Weights of a small mixture-of-experts language model, trained from scratch on English Wikipedia.
Experts: 40 experts in each of 8 layers, 32 SwiGLU neurons an expert, 8 picks a token, a sigmoid router, a shared expert of 64 neurons.
Below are experts of layer 3 (counted from 0) of a mixture-of-experts language model. Rows are named gate (a neuron's input weights, with its number), up (a neuron's input weights, with its number) and show model dimensions 0-191. Each number is 128 + 32 x the weight over its row's rms, rounded and kept within 0 to 255. Numbers have three digits each.
Before each expert's rows: "gets" lists some tokens that make up at least twice as much of what it gets as of all text. This comes from a sample of Wikipedia text that the model never trained on. Tokens count by the router's weight.

# expert 18
gets: " the", " of", " to", " in", " from", " on"
gate2:118153190082165174112224121095134089115177104180053140085149144123119170137134175124111110159212121107133143082052105145131072114151182077155125132123124130121150068179119200084098141125141142153113132089079093143114148134122146114130125133132171159122179123146111110105134107135144088145135106132177114128212117170168119156099074130113111198162163184108169091125172098087121173129158099149089124152146099094045105169147110120137161111202119120113132137118117104153137127111123145135117060087140124151147146103092174140101085098158118044142126111129134146116085088096114107141
up2:163163140133102107124182092137115100050090130117107101065138155064133022121061149141157131168125153127118129164127125137105044099106086130094098148146165152125157155141081155134152131126111119151123134125166075070149189110131198126137153107120162209065153119088154135132089200130152119125130122115144127121141110097146162172099107119155131108158132114158138177112136144163152156161137123138086130128131121122140134120221164123149093092081140188137172163147097112156087125128215104156079110145163116113121098093127174132101067149095092102148094155061163157093120116073149089157
gate3:151082166101123046091095089118114113137126115180102149128130145092125175079150094137127117133111120110109171123125159064174092151101182088127173127120106151148144104163119136052081111097098147154137178066124129103131142114182099113115126121118131173140110139127120152135094155197186129196143133131120125183149150146037115111116158183098163159185134142090167139071144064148132078128165090163127106096150088121057087141077129094166158128119171065116132161094121130127170140165130192155126164149124117144146123148140110130135117103167122101116119163151140115133090116175085162010
up3:136148170145164162130131121145135101138134135099076080102154168054132099131113140141092081055139125184117151176123111046116127186113119116148148137136159085193132119115134128128157092158178123157136154091044132113113116090094128122116061147112139140172154115042118177152195127144106146132169113123144122151068110154171116132081125127117099125141144128135181134107133132164141111145123121139166115077165137157127092095118155138168098112140103112187163111129172066108119124171055125152123154048089142133124096136129086118075128126036118242106103155122109097146100132120190157156
gate4:144116125028096078120102074078173099118100178098124119093144106173153131132166108099153165112143117101149094149073133115161089177155044105142125147109126137082174141169153104134184086121075160190139101128156151122088144088138119138046084137106138157112109173156144093113125107145128148083105162122158137129118136118068100131117130162144183132140140145097127088135134170132122145184196141210137125158124048125156093153153136118130169119140119128137136137034145137108118156056151110114083080094131145143120164114128088137115086115189131176112170080162150177084154113144187155124
up4:188052142132079102151136118143087161189118160112119056110162063116150136149159160106141214162099116149089136168064162154212097106082144118168177167142088060097200173146121136124160115147068111176092090130114109128147115160112109125096154150150095166124134118176133104118121148133087140130119108112107117083170111133149156150099143100113158133110147141115125127118117149131133120145171178111119142143136098136193191118154099070098144121115107101140137142138156124108117172085090118177142157172093166058102143095129066137103111110142102165149215108150081180150118129119162197082
gate5:157163113113141155131133116087130156107195153164146121148151170151122114132075078128090110158142110156139142106094116143143104109112151062167097124093136104108123108088151160137129112142132145119127063138161155150114136115179104127108069115179130109182118098190130115098125122138119122086123113143130157128129153108164138149129092134123160205185124168110071141129137145179089125171145123138083152069140098126106083110158120199170101129128138185145200083079098058148125157134102163061139121129160132133182143201173229176094059145130154140143072152047136136123051070130141122119
up5:130122134121173160152109131138114110115072035123116131152116116209145119106204128115119106089104128139095168126127155131161126107139167227110166079143122107113151131100120101120108155141207133194132177173125125206128176122119122088153191131101140133083109143113139120179136068091125118152133158190106103138113139118112126151151124124116106109097077109070179167154117093081142103087099118141131147145093134111162202144119102070148126119132127114102147169145133167104154098103124145148121139114166130102149106113148075083133177080113119047142121128213044110173165116090094193126
gate6:154161129124169103154108086180169157126129116087118124114150117181158100104099113132087129110154100133187151144108111103120082194181107081169144045088084158136177164092125127100162133080123126162110115153133168116103145156107112158118098132115124129123109108184108100122142150156091180152125161104183124134076169168071097139139105153144150180191148139114162141056152047088117122141091090149082070140170031091111114123158122153104173141133092134155073078146115158042209116108135103161123119127115117144113127130133087192139130127114102164156074116101118150160081154143166121156
up6:126138134181084222143088115051178079093155194094190078109101150151130148134136128092140116132126105062122118151146124163148102108157130119156100139162131169143112071098099159115129130135070119157130117124101137183139125120121121128125155090127137052172105186100195189114107080112160142097148122148100131113145136100136125154189118109117131134127161120166097119156098121123142152116109090106129164131125158147124166132165127132098165162045074144116131188159096178151183113074115112141110159203143174110134205080138158151082121091147162067178124094114161108119147110063188098109
gate7:118131135149151120185149111120141184090197166108112151069151185149125104116185109112107151106127074110172140115139125090131106125144136119138079142180108097083073123062157103098161151174121152099056166179132119173116089168173143110146129119161114123155108035156079134124098108127186123169116138124090158116081127118137097147131122138138174156186178137137101136157171105141149156097066113132133170112179141116146134116133124140134156102108059124114121190145087118166185145088129111076205105170137124140064130129132160138147059058178116117142184184180171119105123129109114127073
up7:173146136123179121109117136118134147100120087057124064131115147114133114137117165140156137137158066151125077111156110103191169100130111134077212154090121129094147140114165097198082170172196139145106072163116142123109104083153131121181101142195114094097093135123105150146184092096156128092118125100122116115135149033097196092147077121174134074128122155149131134121112175130096165126110125134154134126179116149090153145101101120047154141097084030123121154172148167135140106167080152175157134119123122117113115079132138154102106117221114155155152117153170073122137123136079144141
gate8:106132115133147131141126070081131074135156077113109127121122126134155081137140076111087150102117112109209079160067149051133152163175148091161143125063111170160182125112175123120181068095109137123074137104156136151135126111160105144108192133141156158124119137141100131133069150204084085129112185138136098082159166147059092131123122157101165129097093154087144078126151190130178079136164113202083107162117090108120080146162126175129105167174120076107147120088082137099118119096155135091100122121135103176196105148107156114143135129166141185140169168095085126127073152106112128158
up8:163170147099131071154093154117153144059148123056149180092168177140131193090128153142119156101150168150087054179091095111144139127093113157155124137189162073087100156180154113119130165101127140133128085141164111135117137099110126095141078149121153144063172115103100095110113111087138118128089095124150141164180184077085130062120128092099196111179114160153136127157166140097096159157142071154141126067102129135148134122178127083153175177083068123154120049122151149139104148124122107150080094162114090111098198163126114144138092108096136158114117158119096065163170083146123140129
gate9:143188141124143139090126085142095134102058141098143146141186160167104100083056092151162135064135131128155135133146127120098074129167133073144083137084103221157147127139218116109151118135090156112128125081070164133111126113133076128175086092170142134173127099180125088135086091145121088139154199177187172136072148110196163136123119176134145147126147153105083097106164104151173186165194121061100183128121127115081124121146105139116097141113102172136054159125122101120078179139127100104111119112142106122121137126197105135140138079116111180128158143156139119117118076125133129117
up9:119100118108166118107089151141152105144112124158186141125129140080147121130127160112200187103088140113146118141139148145112096061146179207141152164155096083138098146115111120152225141104138123181170170090156118172145109100151148096101117127108129121094134172124124164081109127093126154124132103072097144097171044116162086119119151118091101096126139138143088170158156124209113105126105124196121156171154187084105125157106112112151111135148138160124149166126090075106106123127175197156195172157111166116183094106117156103189125122130152106133036105189152082097141182150098121093
gate10:154160115115119141119091090170120142132095153138111097093161121128158060099076113134143114164196110127122081133129116129128098119145107059158151104172161140086100119147137146148203117162096146144155103160090136179086088130162129134105133108167112162193139065144143112096110097153146106123154149071168171151120189099080082072110129134090140181192142205155098175085113121121169154086128061075106145160187076144153115143139123136136147064166122087106110158160117134200082137119139112112134130098187141154125166137179151124134110146176135156157125089145152132112044052161093144122
up10:134059105121146132083123155087086142133186131092212137091122130154127091113144162103066149165145129171117127113139079097163144163167159071098162170132135147131127151126133145185104100098124130136102105171134136107123174174119147115143167103119170097152127142205107128097154132095039198128162117164116090127148114140137163122140183119146132126117131110155107156152112148173123116132169145128127164142129137120076160121131118174105161160127140213141122145138135081069103116127131097113172130119123034085171084181111152151092077146040079126089173117114093140221141109080119061125
gate11:199113137123175178140127096204188133115100149081112104048120148159160108150119121117169142094106088094108158133145122099156142104161135104146128065087137208151105110142166167109115131108147110151096099132144179077112115106156082131110078129124110127048100153161086108087128108155149105174103110084136154095104100093140138132107119193112083178150157137106100103169179055097109144081135084110095111143135117128089149108174112136083178095110110158130133170090120091139113124120107197066206091084164131170095135100154136131144139133120101190160156109115200144078137183144142147152
up11:145057134057142117137183174101124103144196180115169138117144091156117115134087121155164108086146120118092136109058113122049142131192146108107134124137144169173172103172102127149135135163146124078144141076206137130131071151179137133169089127119124158125123146102132151141109072125171060157140124112135108123099096124134149058094088129139124142128146087127130125155166106150056131141116097175090173120155095183150129117140125155177106128067114143122152156086169112102121141128159107107061078122164037150141079182120138167161103091186094093100092131089158114168098142150141164073
gate12:169100099138173158108208107160124136142098149140154125099133132156118141159072105101106101109105076172074159084154160119137151108148177135104121074127139193151147129119073151102142138105113139134126090148099140082130127208145124115092135145129115096129132103124117104138047150086198127129126116169125196199085122104098108145113116130141127161113146122141139093106144138083203077157086067071050129097128191120096114107140090085090140116112118143056094177179086127189109131104205122119198177127158155098107117150144182133195130114125132060115165127123147122153137124108124160111
up12:120173128146147109103168064141112127109111100120112097112156131126135083171089109130097169085150093059101159106139151127155109174130090151171130129128087181134142167072179126099204133145139145133104133188162159117134096179150142130140153083137100134088125156163074132087083140181144170136156133145121124090095148118149135177162083120084108160152103126074138156127142132069133046160122116081056159116177130082107112157180107178117152081140038094125113102145039107151135144107142142055174158081121152136125161192118105092189118133121091138171179176119144159101145136117109117124
gate13:135159127158205134110126123150135117100134217103039095121084132168138083087166116143152113116119106123130159114084147110054069166116164100136177167110127096121122129138156164099173129137075154122121140125087096152095136167155086213163076088115091129143168094107110123091107078104124095180176125099156180136156122136149143116166122162148147113173170162128156124151163145123146137097117049140141160130230111122100143141080135162147143073126096160124143084121115119158157166150150124033087134148169181125127131098081116109142108121142134086113121074095203115109105124177100128134
up13:138195140152113197139115135150150107154116091098158190061106124101149137144157148131208142112102114141123168129177134180228124118196096172126162127108124108075155162120085157099168102095127138127111212069122151097128145121131134126100112132193124072072138121151118083167109155144142094117094102116112048148065054123098102153129138136138105080098106143132103101088098124114140075100136160114119121173137163145139157135093108089130152152078155142104134147100116120120101097138070131173188119068186121166074126113144108074112151151141095090097180110140129102144148104165161074149
gate14:136138134120158192145175141149131131156142142088079140117098180176138155129179096106139099076111141121122149129064081167120149152168134083151124158114189178126123127119122120117188119103118151135157073071162115158143038091175106136028103109137083111106147141111122163103105098166143162135088123151100156120080092069088058123125123179121102102128162130148106104141171132066168184156175146186134160117142157096106150138147153201145129087126053176094139153143099102117145104127171089161090076090168172079148097147126143166148086178142103151139093155101091104146115122111156098125
up14:070084085141127204104109107163135133194144094130166159094091135087117098128191164131085174147102141193125124089165112123075111069114143114096100183157141050125068116118090163147129149111094082127110114090121086133130101105135129105137153134110140129148091075203129144117065110081112175153100109102110124172149197112077121088094148121147107122141140132190110108136121143110122117141078112076106187081165158127103059154155117140160134092153144160109160173152149120111159173132153164108144134130158121114140144100159108169179153176069168123109170087140148141155230149137100095149
gate15:095116096111156118112187166156148096141080073098122087131159172160132113149112131207128116129180156108188141123122106091121132120159102135121136123087128096167126140167129076141140162122156120090145131154140160132131109179156104108117099123129106118122176124091122156103162067133123163220084130117158096111110126105125149075165063124143184210162077123119155111107140157133077182094136090149094078113163081118123085110108129169130091127173120038153000123171134115202192126114123125120130075117131143116112117097109112153165135135142162169164150076153132153155135112186134114091
up15:110124145100162158166138088106108168145126184129105120118107176117141107145185114132161099096167163140092117120157093113072144106118139128123121142152134136123116163114106105085090146125126083131076087091063143144113097112105095137126174128156069148177125115239143154118211164116097103114165074157126115190143164100107166109079126174081104143147148049171155106131069146111127145153079119090156154118135111099126108128080200082111130115206135086146100215162187106135119163113095139099162142128079153145109147113156087150124135113119092169106163168149137102135130060087116061107
gate16:109094064148127142130157112152141136144143162157170183133135164147149224078108151163102129074142130154137079091112124146076172154070115153126079108155135156121139150155175067160106159131100113121088105183076123185108084137105078125120116138104121164177147080126112108130126121102130099091098150128156133177166103145061110176108120128180175121148128138016129132136095131113148087134087095213095128104153097117148112133101151186144151089086117160090124061180139145128183119150108090143139058128141169116098150139127115149137137139094151155170170048139119146164151080097134165154
up16:128144084153128177129069067175087131130157167155100167163125146176159165076143097084138113107135107112159159104123151090079125146125105123092137114157137149122177110124153179163141133108185133131122101124084151159078131190133094157165134100075084123152138089181109113072099162126143124143083169121159179196129147141118098183142160208173176140143132153110110125111167137116121144150091126134068054112179104107083179163131097114125151102090114097075087092126122186124107157198181114141133119047144152196110111165153114111105127070153059138163146098135135148081085130146113129134
gate17:161118168104104143113134091128138124088125123164086115126156171146151139099235137127138168155176117114115164085102135148080088098134147049108129091092120151106153068150077165096159140111146151131125142129105152166122155126138088131196131142119065108154132107119142124108140109205038124137090153066126104113098091079131095070143105142104199129145124139128183124083144104100097141130167082149072102133140061127152125143165097141178151152123106187135159135050090119156189138148069141126143132087157162148180068131113082134172136143167161145125119175116167160116097115161061120137
up17:076163117171114081186056131123136133142165111102109155165128123082100113156094139135176091069158158111168087165136076114150085150104114151193117184161148063150095136099183080119133113113119096148161106171205107079143104107119138110096103107170127135141098174137136182146147113118111178116142100191133105088139143177142166105118143095133064140167093106094076097182086148128105103113118234091130145156114115076141154117082125168085131132099076140139098133111118123183146102132105163120156103161087127098066157118138137162102136149150095090078107112170101097128129182150201141123
gate18:152160121157171135133123083159215120132136108129128147115165166146143074155090127162128101107101117173171113130110094104158099147120130126126159135045192094134158079113116127074148143142121155145103150084140119080126066110101139116140118126144115018081144057102127132147142137124119164094144146109128142105200121104163114079166106119175148127129138142158038107050094129102098089121135090135134140156183118126153113133183092102115138088075109070121082067138153117114152135106135115143137119150163164141079139125149131103135098119186152172221158143136134059119154052162132186132
up18:117126133124111170160188096074040181126170166127099117195135151139104140127158162130138147116105161097147083134088153136149094125185107127138145135127087135082069122138118158158105105101129102107144154124122108161159156167123123116049173122175131157150098135198098123107091069153165096139136107100126142167139096043131130097108096086151124103161127161107184169178129180178149160122126106073115084078139096153136074162087180114222069133153126171193148124111146078186105103129169097097086107126131097106139138131061119143117110158108144084095141120120179132092105118113120085098